{"activation": "geglu", "moe_layers": [1, 2, 3, 4, 5, 6, 7, 8, 9, 10], "router_score": "softmax", "routed_scale": 1.0, "n_head": 5, "norm_place": "peri", "init_std_up": 0.0632, "lr": 0.00727, "beta1": 0.95, "lr_head": 0.0107, "decay_fraction": 1.0, "batch_tokens": 65536, "seq_len": 1024, "steps": 8417, "dataset": "wikipedia_en"}
Below are experts of layer 3 (counted from 0) of a mixture-of-experts language model. Rows are named router (the router's row for the expert) and show model dimensions 0-159. Each number is 500 + 40 x the weight over its row's rms, rounded and kept within 0 to 999. Numbers have three digits each.
Before each expert's rows: a language model's description of what the expert responds to. This comes from a sample of Wikipedia text that the model never trained on.

# expert 17
Opening syllables of names and words in tables, sports and politics, such as Bar(by), Br(ass), Am, Val(ibar), man(or).
router:469526488495493498513454482512469521501509514560471546557524462505504499450488509484458550556477553503561507491489594538463471508524485496462510433524501558483460548488503492455510391469521454495500607398459505407524540533501510509490528400443447490500464540481512500548474432469479475463499479560430503519520615544502523504476471503479470520496446463444502458450538441588580547443516606511488525474475509504523414482490461524455532493510536505480459540462540500492515438448517506

# expert 54
Vowel-consonant pieces like og, ah, eg, iz, az after a capital letter in names, as in G-og-uen, F-og-gy, Bl-az-er, H-au-te.
router:478489484472481451471435465521470484405550552514450493520498518525517547409534456500554447539465521465559504500437480441548506464519442469460472473516491498522442489462484566529580474423537494455492537493534501440505516528510533480532500464475525525529480433462546559464503467475481540453560504497535511505436484529519430524423525498517492549505505493565461534550445502546511591514503455527599517517513563505453518477495550403394525474590535413547501495465497490523456461482494489

# expert 60
The article the (sometimes their, its) right after prepositions like of, in, at, often before first, same, final.
router:443530522489473546446483477541551462458513460581463509476491481522523507571459496467531485550547516472567510493505438439442466460429598566502504466532515515488491508499455471523431556496525535480494517445471463488450472429477520540496455467465504565479503468506419421455533559503482519583428498601561453454560544458492512484588505469488478414532553508415495533519514494430506451533480514502465464463481547469449468471498501535500514547499500519481481444532486546440539525468451537

# expert 39
Hyphens and en dashes joining word parts, compounds and number ranges, such as Comic-Con, middle-schoolers, August 9–11.
router:489593465523471454495433507526495466551563534538510496475510485525539575479514503453535550523453480514478523505488508524414470491510438520553476519530486517594528518508524531567551541455471478478510498494470511564458553469571500464555471431579517442485521443534418489464526553405495516469513562511458499509476519489499471526469500517482467571572569539519567513498456499415426494531459505460547513499493497552466457481492529411470438554550613477537510494518494472552484464500487549

# expert 50
Capital letters and numbers inside acronyms, model names and codes, such as US, RT60, SW40, CIN, 400.
router:486564502554466432436475535478435458466533520411472494433490481518517471564497505471498599487510508476552502575467468494535447538444565528530517490470516553526496550484466530482484469470515543445542545471545519533586422511541526543441470509492507520503530467481443442475522543531524498525500570484578487590432529483449477523485475463528511472529466507544514482573553506425467531479458538509565520441526500560425465456470481494465537556466478451566508564476509514539580479541475467

# expert 9
Nouns and word endings closing a noun phrase before a comma or period, such as people, years, country, England, Street.
router:489494543493479527526528484514462589516512485444485474540587505516557503520498489516510474516552489566565436475516457496547562520464536565465500463515523420474529484502495595509427459531574521490561477470543496513523444530460479507530521563498485543600512460487509460508523558546460534472439539547471512541477474534477532570553450475464554479463515576539521505461513562428490513451477494582469528484445516511545440500592566498535502497432586513540549573491530456533504484513521530

# expert 31
Single capital letters (W, D, L) and word endings (-ess, -ary, -es) inside wiki tables and titles, such as Calgary, Chess, Roses.
router:538536510458495494549473531473498463536499577525523562451561525491510453447430517512527481444554493479442491460487514519486492435528520520530521511542482446514540487443469469473460457516508473474495520534460485514524485509490478587560466546527538529530475536558480497496488444432491452469523582451479515495557533437539465477412477500484452500488489477519446493579435516499501529531488449485470446489582554541430414523460464438508499501552560472451523457504555414553562403415556483

# expert 44
Colons and digits inside times, scores and figures such as 1:58.14, 32:13, λ = 3, plus some word-ending pieces like ences.
router:500535523491573489528464527504526477481531482501564493516503505510462441525572468516476481511547447497486568525543452472478487516441567463483475520508552537473483471457527497457533473518518449535485445494533522549484554517502518497549459553486469500500527468507475444471588510600497535548431559454491527510485542449462534490521581475568500445531491554537505470462508499474504537460554541488539560432406502499551495523455491520510496440537551448464598375412533432576555523472502499

# expert 36
Two-letter name pieces like Po, Me, Jo, Co, often in sports tables and results, as in Po-za Rica, Od-ds BK, Bilba-o.
router:425567522465521481518539475546453488454477502474572453508487475467522508577441513567542508528466621509546511437565563480474580547488512547480534463521523528492518510547543436468500490431512503464496463481441485557493491517499449521458558426501539474515477446455518489550527473499485497491442515485408433521514476466504554420513552539436501491457415543436531521466454525499566528534526431510480471523497550501492496424473499449532514519547488536447501594509462496488539486430500506

# expert 30
First capitalized piece of a proper name after a separator, as in Si-emens, Mon-, Cor-, Car-li, Am-ar, Pal-.
router:493481515503540479581540492527428512511571427457525505470505532468562535460468398527487534551524527534526439532558558542519512524597514513486479549454584565538464492509464524505571466485458428464482477462493467493496500501530523514461466402522536416470484543544480588487505510534463483528487501540476485515548526455535493453431481505540485434491402504522492499522483452432528486575441485508483513555512520475471516487476465500531499453472447472563495550527537487483546499414417454

# expert 52
Common English first names and titles before a surname or of, such as John, William, Sir, King, President, Duke.
router:502524423525521497466528457470464571548455509426426449483542494450542450467464524469544485511507557496397471472474506582557476486513496468499526478421445479539545526487439504452472495502472528456488517544493514513517449497470523524528554513487428435510518521536617513495513461486486530492578591451486475494521460484548500532525514542437498488523512464499470510487481475542429520493498482558538595526471553466515531463492454504474511520418493474475554591432445474501537389537481469

# expert 23
Structural tokens opening headings, infobox fields and table rows, such as = before a title, See also, Born, Coordinates, Genus.
router:548484463490516524539515488493508565559527510479560530479455541535622483522467585601533511511537497501506498533405529493527538456530524521512482528448478414485502470509488469505426454483480487571525455556571486483529524464485529527516493544502507478478534446539567481506489441529517521458465509504461474546577421444485443543436488469525510432456547550480431480454520555483499477520439511541469527524466451545510505497475490492475373515449550473518425487544430519484512455481478448

# expert 33
Coordinate letters like N and W after degree marks, pipe separators inside table rows, and other infobox values.
router:464498489504521516542472581512545527464491562536513493510547496481414500548481467566441494478508491493517480510525563532406501492518525478559540524525442496536532494554483487482487463525488440484406576550536514430558464523527522530551432580559489479505434485488530472519468517523495546483529420489523561490541486576470540485532484496576527472528530515453469456502460556481486540549520522499436489506445512487560478552432532537550430516526489461540479452554558561487563493603424466

# expert 38
Single line breaks ending a sentence or entry, mostly just before a dash-led list item in bulleted lists.
router:470535537547483567428467508532478471535560461454537543467474441487516467581502488523546536504494511547463468480474477448507440490420516460559427505527500456455497553493434466529435498540462568511522526518480473417534441511423460483520560544492480492544523560478514517493494527545512477484508539490536484454408451508458531521525546528451442503476532495515478540472464460473526532480448452563459567520515437524507456492592440531474569526487501451562567476433545466482437559484534442

# expert 25
Verb suffixes -ed and -ing completing split verbs, plus used, using and considered, in running prose, such as advised, pursuing, mimed.
router:539487509512459446558495440495568546535506504508488494588504559438448538480565469441542422487498534515438520569522479474461536476442507468483488531548476498540492504490505476441446449513456490498539466533511515486462423507457488498506510566498549519459558487524476588494523532544607499524473541546470452528541485492529445448450528400535533526450535473484491462550470530495502499518555489466506488533571391491595523440499536503486516509477441538418421561460511556512499508514523494

# expert 13
First pieces of names split into parts, mostly surnames and given names, such as Mc, Nor, Lud, Gar, in credits and lists.
router:566557457568579481502528544513461557473490457434513467516462459554535523488442539475501516495524577494474416525516491559563481476473472472476514459533598489489489495434502592497592488478476534472535513479483483418523501476504554520511506463504495465435478521446451496530543496452485542470528516594397509528450519509539471490453509522456512486441415482569465508493572440498481533446488429511466544427492501483471495557518478480488490528465524489581529514545490481493570422513515477

# expert 7
Word-final pieces ending names, places and occupations, such as -er, -son, -ton in Smithson, astronomer, Huntington; also York after New.
router:498508512478481457477502482474423491493515575479503592458509463501510459423506518536486443410524519495506410472557416511504466438493472479510432415500450463493472517377536542464560458520511484486460536490542532506462488486505469477471442554502537556545515527574504433505564488510495490566442493474465497498525477561538457492550539540521447512431537481534443481420477530462506509525420508550531516536484457445523506495493485493499504517499566534478523545483551463545470527545543387

# expert 18
Empty space tokens and dashes filling blank cells in wiki tables of election results, sports scores and track lists, plus stray Unicode bytes.
router:458496526470508471534476513465534435443478566468461457458504505504510482528543485473503522555494515490525493586479491567495496548466411486539522511483521444511508591572500530423464491544485551561546555576529473486546485511517432405507489534590478468534518557536468456436474474495476459516557434486544472465489479453525505499545542593482452541512503538512464423496480516454498590569566539555526452497474521506554472507492569516493499446495526541529573455478511499513442446488516557

# expert 46
Main verbs right after an article's subject, mostly is, was, are, has, as in opening definitions like X is a song.
router:468465575488504430489474525518522520498486453611493507514543551548488479517491480445491471440535499516470484456594485517470473548514521502436465472486509491530524487554482489452512520548507504486448563414543459514502580492473490457432524449537476552514477527477482585417484504521547498453538568469530448476505413462433482502410459570476505495408526495570437534519500429452476552563496541534488475536536490534475502550524496492503420490511515560567498479569480492423482517515514513

# expert 22
Pipe separators between cells in Wikipedia tables of race results, elections and launches, plus semicolons separating items in lists.
router:503495467543504527459514540504565507466566548530454510443456512505456535453464428532439476596571469514497486564518504526511429444441431469487507527512547552466431495557547500499463468492430517513512547579472444475462481501503504478475475487477493467524566527529530525495483507565521516525491533525480534498503558442538550524491448473493505529506557452528579553471397516552474489514475519532460556464492407500580449564493529589530475473542445503597539565461532526493531479507498489

# expert 58
Opening stem pieces of longer words split by the tokenizer, before suffixes like -ing or -ation, such as utili-zed, identi-fying, deploy-ed.
router:512473461592518452498512573555420504498468498492537472503457504479506491434470501497575448491517491511523540578507540533519540531526504508458479432513548434465493498414565497507533475474585472521574507517557555457559507453497548540492509527460468515507570523490429522568577491533534502430516493541501534465437584456491443519492522507529524513515461465511465532442518487512505471509504493542520542545495428477473531498559526404471500437580522551502489552503484587563466530449573526

# expert 62
Double line breaks ending a heading like ==Reception== or a paragraph, just before new text or a section begins.
router:516553502548460565493427464502548488497505511543535550528468519533491522551521555512523448560564476517487500454561483451583423526525517489503445471462471534427579567501427436545456514541485480532524516548433527504473519498447453550530491495505504445514540483494449493508439538506509512490563487475570469473462465473470488545580511550465574504444468530439524445551509557441439551470540520519471469483477449529489478527565429518439468553556525454483539463545489449449431533497465511

# expert 42
Stem pieces of scientific and academic words after articles or prepositions, as in cor-tic-osteroid, system-atic-s, vari-, evalu-, phot-on.
router:460487502501529524439397507515420407414456465474503539507531475481529562482495451511515409480441473444549498501418518466481436519445480516494451459486525524532455519468487575489553418438534497544482448523494500496583449542487498514484532487527506517451531567476497463457530522497548390507518489499497508484510570539541512571530492515522559490517495498490452493508450450473461512471471519479452523471430387530522539597455501493472459458557513557464471487510487480498520563535482486

# expert 24
Latin genus and species name endings like -us, -ia, -idae and words like species, genus, plant in biology taxonomy entries.
router:486402526522552510496471523551478465602487494490568515470498506475453461499561507462536434510473514470489497508389517484458533484489458465477576570487504504471506519516502479523496512543524522523522486507554496447453486502484480431427535468535416493499468523559555476565502484595610492537604521471471465472496509492538488475476481513524512503491564492494444519557501504533483473475490488551514449520483486478456492494487499544533448401447517503543457409433480524524475494639497462

# expert 1
Country names, often after "the United" or "of", such as Japan, France, Argentina; also nationality and people-group endings like -ans, Spanish.
router:553495444450480493461500483522505435552542504511545505528541459486522514424564500519480508448505509524452462500536588523542466540492521600438505535533517498493484625525408545503452533503499561532478555566483545519469427535488490496500513487492480537449559469485532449513447422540534551547487525490578524535527521495543433525491525474494485454479467465550454521460490601452423481588477493533547553476468509455522501464551519460519504547482479468533508542478565532462471472527477573

# expert 32
Dollar signs before amounts or math, time and quantity nouns like years, days, number, time, and the suffix ously in famously.
router:578428415435457518542564510486492464535490481492503533518550537473566472510549511518478557514563485572437436508506482529518490507418537446517506471515442490501524516516515478487478441476460539471538522483431472541524413504471519483565487535518507510479535486536452512535511520507449534497523503509511492527587512481513517529548528469535447582437534508529477433536517541491461478532507490549502538440501421547540412549426580496540527469622566499510471507448441467492473498516575540

# expert 14
Colons after infobox or credit labels in list lines, such as Songwriters:, Sport:, Citations:, Label:, plus other field separators.
router:447488507565548465565523434548519466479567538511470562547509481497454439483547576534513576529513492534462458548486493438473441526556483515471471537473452547490523461428532468505504543505427494531531560518476443533516527457521544494563547490480516506542526441481491529545428505478418478548526464624459483492481463470511504455509522405529499525484558469425489548434491498537558563451475525496506467439459523537515551466472452473486441470484462582483474542508502448516531464528475535

# expert 29
Lone capital letters starting names, initials or acronyms, such as G. in G.P., T(amil), H(IV), F(BI), L.A.
router:433513535472532507480521524526564453507539521500512521541503442517455483507589455520525551559533563440524494486415491466485472469444502513505516504516527490532468513478498456437475511468506544503497494475460478478497525567535468524436517468520461457507519507440494443470514436445464532553459445565505531529484475480655537533570439470492534468527436528497519491446444448466494399468512481518451431468546499566483454552527444440450517536473476406477503535528558480442527470521518452

# expert 55
at, out, off and along, mostly in sports results and schedules, such as "Week 14: at New York Jets", shutout, scores in tables.
router:478552488483517569501521519500533501522488430468454503527494458469480555460482474487564547424485514445534535615522446529552529526467585564465514480501505568513543580566493456502476512508473491510470506507512557458522544549492489549556447510514542461431467511485519521489416479473460512552490611436532450466582531504515513486502504523474437546457473496453552505579501550508544468544481479439500429557505562519443410505481524514524486540540547524466506449473536472522475554437488512

# expert 34
The word the, mostly right after a preposition or verb in running prose, as in loyalty to the, into the cave.
router:506562443471496575494458434526534465477570459558464518560449518509538505499437533474549460484542530459484506505488468479500532451449545483471583515517495481490434467532468494496501489491576543483565490492459433485475491435431474503564449531537514530505480472565489475486535564526489421492451546551432557495493540598503527454471509379434449444523571546499532546509448462538435481474486472508449528535534513476520442473449540501500543487511452484481543468541469537428545483503483537

# expert 48
Closing pieces of longer words such as -tion, -t, -o, -ate, -ite, as in Resurrec-tion, Respec-t, Murfreesbor-o, Tribu-te.
router:494463497429428469507488522468515531418477504482500431500554535486516511546498533455559516503486496518447500535448416498543495489523484484484509550451494458512571571456542437486466548562506542515493527543431530554469478490546546486584449543545537522503563565574512570474423487487504564457505561499435547620539520518496494529490533513530443537480524487511504545527520463494431531502478556479517499451556446534521444469480476520492499495573409509563531458454466474515457568467517505

# expert 8
Country, state and county names ending a location phrase after a comma or in, such as Iran, Kansas, Middlesex County.
router:519549603549477503453509522522392459493516466432522455473464490483473520548558479564443450516513529472502388486473494488517519504634500517490555500494534492493528520462521593525520503524578477518517518503547495510457449559489496527481482514465428545566439411511461495595536417516487545509445509538459594571500464539436481472538522479526525500483487474520457487486499555490496442466468507503450504482465505479515531526526509541532508516419522498519471476512490435531508582514485466

# expert 40
Day numbers, year endings and stats in tables and date ranges, such as 27 May, 193-7, goals or apps columns.
router:457403472518514482491519537469477384502523475479447475448478566407501449399486557479509523439473511450561480545483565445512506500467506452475455499497486510483572507523549587443493560503579430521489528544510470548493521488488444430514473494502439533510448509498548420466534422477517535550568453448444456514526481540441492486485481553503505499510451476546494553525523474559503503561499453398544488501477555538507501507540489514425495520504513494547470501434519531486522528512518513

# expert 19
The article a or an, and sometimes his, her, another, one, after verbs and prepositions; also final -a pieces in names like Debra.
router:522527500504545511473508466515535548502517461515486445462488513513519415494570468495478456472506484540447456442519555473532508510411465521523489608477483505483482476493411491442489541521528517485462461496508404451440475456501465584480456489525542506441453491543575478509527576528463464456529436450524548427483534477497505471478530424525459464445491609486554556523577506422514532514542495478428437456481508563534523522541485419497520526535513521510545489563432540486525493496515498

# expert 11
Opening brackets after a name, place or number, starting dates, translations or values, such as (née, (1871–1888), (−14).
router:462476491557485530584479462575540492509455525477492479452526458531466396556454488517542508530534507481491537450451472541496335540482422504549537527510502492537472470552553485469513484524455519497539549462519499503471506550513441534516481529538545529481527450516470431513541572535547530494535476515531551584546482556506510516519484554510459542418522458540463489446444514432495512534411481502507517541543486540446540479489484541477433544461554533487494487465437471486483497526418541

# expert 43
Verbs about publishing, releasing and reviewing works, such as written, published, wrote, called, in film, album and book articles.
router:493441547537532488481514482514439531506539459527477514528537531505439485492440502487541488544505534560574381461567472505577490494495495488531488432479500502478518553561534488520423589530506536509555471539517505467555470497525469472422579571464468487470537533520419517506496500531527530465600496475514479454502547449480488456538522512572543480464480431566521484462510557486425450504491492464523501462543471448521577542485502516521449581477575549506466546473496465489440450508532560

# expert 2
Ordinal words and suffixes like first, second, 21st, 3rd, last, best, often before century, place, or aired.
router:440468404487472595465463513530507547567532539541571512483570504509494523540542486459474471453461530538474455479396424511550537506468541524517515498525471467545474430513579470479475522544459520459483448565508550520493478592469535516541587460504521454512464501554420506563478544516460525528584467499530506485535535481495498469549457519493536483490484567510516549527431479511529546497446500422579471474484534490494461458512455506442491542560485535444415527471528513514519497477545495

# expert 21
Mostly the word to after verbs like moved, returned, able; also up in ended up, grown up, and modals would, will.
router:449445466513522523506482504477467504509543513561475507468478455436511478498515517469559515461498415507487537501502478541515421506527538581459504530483475507466501479556404461607524474462503595441526434427527519550502479455477477504459459545586530594507510536471553570500497487497499483542490543519505463466524482558504432534532544508462436530478507424469434535461478421581520487518578508469462475446500481537556507473517562554559510551476438481551516542481483496476482536465556488

# expert 26
Final pieces of words and acronyms, especially y in Philosophy, plus Roman numerals and words like later, soon, War.
router:523528524430518482495504499474463537476481496465527501600580455534507460486452527425530525517489530447485560507460558523490457520470545524503582548534488428522511478467506495488391538510517492424523539542470504585502457484507537497577556506453511461514518532548490503504453426497510466530602490477509517583466425499560454495455471474481504482474559542514464496514506512486478472588500537434545467447506488544438452463559485463425591514488503529524534406497530549526523460502530483

# expert 59
Periods ending sentences and list items, and decimal or abbreviation points in numbers, such as 5.6, 1:14.48, a.k.a.
router:519460499534484502534487541475458548509521495487434527474505488472417543532496427533464494457519445420453464516477502528445480500467535454527572464484492522505555471490536546474529542414470478490503517456536491497538625459419507498533536519466476519498531460441509553517602511462493418512527525594572499560450458474412483461563523553516583565527537509508478532516518496536436461524480546544528528583466520529451495529472462491480512494451486516517456530529466476507538493591547518

# expert 49
Concrete or institutional nouns such as building, water, Army, Company, River, shop, usually right before of, and or in.
router:493560562577503519453520527448488488575493548492455494527502470493466471567477427430508540532429553522501515519490509601518466440473484456455541426492517486515400502551488541400438485542513438504501494543504550496525429490504583497529564548535521500421470551537556515536477483480502443512482446425496494507505582569476491484509498450482541492552530474512545553488538553473419514472570516497481486507541492575550505523513441452465485499520510526470548441435484511507462487482492484

# expert 12
Apostrophes in possessives and contractions, as in Levski's, don't, it's, plus some nouns before possessive 's like father.
router:524523533455478488541521464448503531520480438493484518457492535427440520484464502534480483545474458509532383612564502530543481488529548526492499464525512429556469468392557456539554494521487529520584502502518538464467497451564499414580461402508496507456502513527449501423581543468441519470436440532519510448514486529488498537476516463505510468457526542565491532522496506510476501469502506535531507472530535472513443505453454532461546574523567474485543591518491483508482531492563497

# expert 56
Everyday content words after articles or to, especially made, part, make, single, round, track, case, in explanatory prose.
router:474549564495561477466529466544458491475461477514566551491466524484560458527472422531512538544452453524484460514485469489559561481471564505477494489538547532549495446512574540536499496524500563551586446511491475502492463532481504413444571516516519425473486459456467455482556529525546524518454520436497529484527485525476476505460491437462515496493517550562553542568475422499525438444527516433518436491462440514566576527510509518518420495557539453479504539485481502486456577596528485

# expert 15
Field labels and heading words in infoboxes, tables and lists, such as Years active, Born, Senior career, DF, List of.
router:523488510553448500477514576580489535458495461446530436506470513461495467499454505546466500523517440470442450464482522528550535431520530501508596491425501434493551534454468558508458576557480458522543473580579517485553483542515532475483534510518505490469474483425492515505449433504515513496556595470502544548581437508489470493498428535571525520503467442520472506502520536511476523453544442484542508440545547521510437525497507540436506496443547492571429492514463471533482485585454476

# expert 47
Word stems in war and military history text and name beginnings, such as War, Mil, Vol, Pol, Dom(enico), Americ(ans).
router:523562479483476474534528498558484531401506513413510507532540484523553564526514480474496455517569522584532474447519569496590519538490499488529482552448591494472457505512476586450536386465502451553521492500493499477514515488499544479481590541499541582432565515555512466491417494528531435503462483510521528538467407579453479510497517486512502497553462450500536479508480511512507534535546481469558516473505515461477437544555460499460459485503499529492556509538471524542489415447456488

# expert 4
Word-final pieces and accented letters inside foreign names and terms, such as Porsche, Ligue, Corrêa, with stray backslashes in LaTeX math.
router:554468482496564429570529567476545495484450526457545529449486518467501418465489545494527536541522502518491585484544482543439536469537496494490549536489482567535488478537503514461420544398488530491462535465493536458485474470516536522424522451512547489523481496517466505584474537522575466472446489426497491506492494471569492438503536493475482536483497515426551481555444475488520491486552518473511446477533580474428521435465493483411575412545512509478422475536522512545498465455433535

# expert 63
Auxiliary and copular verbs after a subject, mostly was, is, were, been, would, as in He was born.
router:443483427451461521468582494507524433441567445523515554498550497466553486500388502473495563493495478530472562503501461485475498523422534533445463469463491548497473563540468465399552543567533545498484537492498484507463493522518426448505499436519526557521454487487459500455460573545565483516526451437488515471600472466443531508513445461507444442494540548540459456501458479516482477484564462447487533525583455532529505502498447488498548522460531554550525464483497527472494487536482561

# expert 0
The preposition in (also of, within, throughout), usually before place names or years, as in village in, historic house in, born in.
router:419497470465428579524469486546562526520481484533438527452450494524536530478552468437457504478545486393532438498490563499537556538559517505503520525474448537457504517489430516477540529489548511539487523474484480532424588490514493562563557548547536510471480514507487492540482472476486531548515517503587467439523542515539497529468523559509563415467509483577470402464458470471520479521461591475488467496466561493466512586510557459539509520440466515466469466509538461463479466519450507

# expert 5
First word pieces of personal or place names, often non-English, in lists and tables, such as Mc, Raj, Rah(ul), Ash, Hol.
router:492502529486468561532511465519397515464487470505490528503526479498471537460446515465531475524464492483505465558594497463537525567533487521486484440468558544526490555500478578467565491479517517432560523519526480420572579479493434402561504544469488501419470507548480523522460488529494472469553482590482474493472464428463514491440524450488533494490384443600498495486552479521447503516433493487467553482502547478532560484427485478551484521514529456445551501484521462483519548539460494

# expert 6
Short pieces inside words, often word-final, especially y and ch, as in rec-y-cling, Can-y-on, par-ish, Las Veg-as.
router:541480538469497472525510472461448510535538434547542505510560454497527504503425464515543464527516516511541390500487583522443403478456521495529441554493475467493464535460434477542553591447487504563469557487482496508453484521477497480530502474522570564516483539423492542486499521522472546474456503535457478495510584595464515519415600485527534533487512512514461511492529441509522446506470469540530519491481494582478490505581471400491546505552574511492497438456524477541475484511492449

# expert 57
Single capital letters starting a split proper name, such as B in Bobby Bare, P in Pussycats, R in John R.
router:538438529483474540522548541481521499479517498560489536495439519544488499509544466497516535516543490541523507557493403506491434522527540489534538534471532507489462538492521533590521544502547507473517475492489526440493522475584546509482452498529466509531472471488481430497538522455537541521466490536467442519521453473454489412550520469500540552581395519500599467425524558456503441468394558573538459530523435526454517530550478450499438487455495485547484519527476430507576457494577522

# expert 16
Particles and name endings in German, Dutch, Spanish and similar foreign names and titles, such as de, der, van, -mann, -berg.
router:549467547492523504509515533506501501550439488473487534432483530529453495483506473434511501619533548532495523456503385562480497573514448466458498548479511496509492496586470474455458466527489579384489520458485546542467510475550453519551495521461535460491485483556527565503488455503516490464566458477452497478459484515537513457499533515456520523560548469471561548480533516553475522557475519591548563472548567452539476520542509506461563540582485495533513430478479460550444482546478542

# expert 20
Pipe separators in Wikipedia tables, especially after player or country names in sports squads and medal tables.
router:451465434499504545463522478504512492470535504503468496493492517575436519490578489464572504484563418494454517452469524409478480522493461588433480525534500492516496519483542461488433490427463441535526526552527459469466471470461551438540470545471453474545468547532621526480473532484474574590562478530530554565436430482457518424504411531449539469477476501498517568528492570550540492523475528517508508491462512543539525529499560484501462525475520496519480521518456506464518550448455491

# expert 10
Suffixes and words naming disciplines, institutions or programs, often inside organization names, such as -ology, -ological, social, research, Scientific.
router:483456536497547530507494570480506406418419524523453512565513454431434495531498490481554516536482513515504548535535522487507481393538517441502554496487492482431484472466551511518541441537594522482464529529498464522596480483532535599538525504495475511497547527525547508502469481534538511543528500412464568502450521491497495508408492553425476511529516532535513493491558515483476516451552480547496517497452436434501530512493495486391484470524461584481502441487525527584481546536483493

# expert 61
The word as in "known as", "served as" and cast lists, plus into, became, before, after, during.
router:541514507537595544481490452475526505490522450533514481548489438473520557495566500474533512402525529503461543473463513474554504545532558532467453554456462496494509502522564426438558534548477572583555583484534567413495490494482470550506486549591476492568496518501479485532525501508530447525507503467590488428516562536493498459554495540480484426412502493473547476490533459509493441422469579451471468472574516482531534450495488513525475455437489509561499496497502486491482443492477499

# expert 53
Pipes and semicolons between numeric cells in tables and flattened data lists, such as | 0 |, 30; CAR, 1–0);.
router:469563437491454499565521571507550471513515506507520541539511471508525500496452466491456535438475486535461500532468543466514513488433476546549454481528558577448463481483565520515459473462454491507563460521546498485479493466571499469391467512508463490563465528547496467474545506472573562516490566486467482478564514533531499479511525569546547508522533526490502484472486501597553485507484457511535493522412554591486496429543412469451469507475404510491478440464544568408495511470516449

# expert 27
Opening quotation marks before titles and nicknames, plus the or his after prepositions, such as of the, "Power of.
router:486468465487478534563508510485476459467464463501478513522481456465496486494465496500539441487456418497505500457464472504532494522514490494508524474463413561493522463525483499550430551550527522534522410541449477460475504492515439524572534455504427533556498486507499451516524514481426491500455472541521467435586399476447547505553471518538444497493535553457539492564460443474473460470479535560440405561494457426528568482477479436476501499395470466506467462540467547480481521520445591

# expert 35
Single final digits or small numbers ending a cell in sports and statistics tables, before a pipe, such as 1, 2, 0.
router:407464446502494507500567526520558475542526413569451513506482559490543483465533459484499521449530500457571544515469537430511513514520544481573429498552465524545492517505425442533458559486460531498497502550484464541481469422441459444551430524510441491459439521443498529431524521488539533491545452487515484507510506475539501516505553559487485484523440532444520469550404474523506537508531501454509473454462521488426506466462468525537526528574541569500462531579460463435540527539558465

# expert 37
Commas and other punctuation after surnames or titles in reference lists and bibliographies, such as "Rady, Martyn"; also table cells and years.
router:515531525562427502487520465543521525479516531438518457474511490518485483523532411434452480510497537502424496517469458501519525457543477526550501516502594558483533540480584495414522467547498500498487532501454542509553533424532475512457496526448483461542425474608454468445555519391542532472513495513516458550459496532536495442460514498467509510526541538556448573473507500526477513404472451514566541521459508502526484515449513526419544520546533543447444484551553497464430476541483475

# expert 3
Adjectives and role nouns before a head noun in biographies, such as general manager, small town, graduate of, senior.
router:523463508513513494520484542493427521527407588459486453475549486536429503448488443454506441412480526497531418419414570506526500523486438530587546509524497426482552470491539532501486493474534492509495497471532474492472478508571500462519538571445481505465434448520619542496516485492488496466537521502483498527500513469503479549574532480452493473486493567539543561464598500528556546453487483473488449440520472462554546524470524512445491524452539510486493406479485521471548477532488469

# expert 45
Opening pieces of long Latinate words in technical prose, such as isol-ation, molec-ular, comp-, coordin-ation, communic-ations.
router:545410580505544450510472501512434471432469524538546526475500503472497520581470515540526506493475511524563485545564572513528478494479534549507506460513502457528515516425524526425538618472532507546513432536494510562538441551550536450423439478461514480432516468450494480465470548468557462486501542473531521508468542528517453544395474458488551464515490500500426532504547454562513470497463563533460538452467478544504522482477450517519447419557495507532516468518472496492472466571503438

# expert 28
Inner word pieces like en in Turkmenistan and eleven, plus closing parentheses and labels like Total or Died in census and infobox lists.
router:475464506533565487490479527499516542487485502511594492510542496412556461579463519551463503426464464514506522429531457523523493489541534454566482558522474463434507551449507453437496537489520414483496578500529467537477510527440518510522526528523528443479502480568518509510437486528387514507446566494535507472575482482444458525499550509510515534495457575509442493544436522511531426527469506437464521448481560480511529536472504485525595450483473469470396461447534520525511427492484504

# expert 41
Lowercase consonant pieces inside foreign or rare words and names, such as v in Álvarez, sw in Oswald, st, sk.
router:476452528468506467470555438513502531494465516468470493508510387459467522474532432571466462555480518481538440447542489531501517545425488512486482476539509454534471446502540457572503529496465484559453429494517517484511548473449526502517433498468522573570488541519481539475465428457521455482517518554462430471494475461488475419549520539447510556520466585524505547479457543468562537558551547472464508476562453457465523414487429545472497503568465498501516551526517510531589472443513547

# expert 51
Line breaks ending infobox fields, list items and table rows, such as after Asian Games or a row of stats.
router:467477434569483524420476488537551556547549480527498448509451545485490549505583493484537508540558482489480481479517472486517491516493509477538436527504516506501486543540530456550429556564464448597506509460469507470473474433470451407521460466435491487556508538457494548513534477517463495461477460476432474551479419507467504473491564489514440503449527484472485521453450547501560538549555414456469434583573429533505472479498492511425473479450532460476472473501506467415469548476481466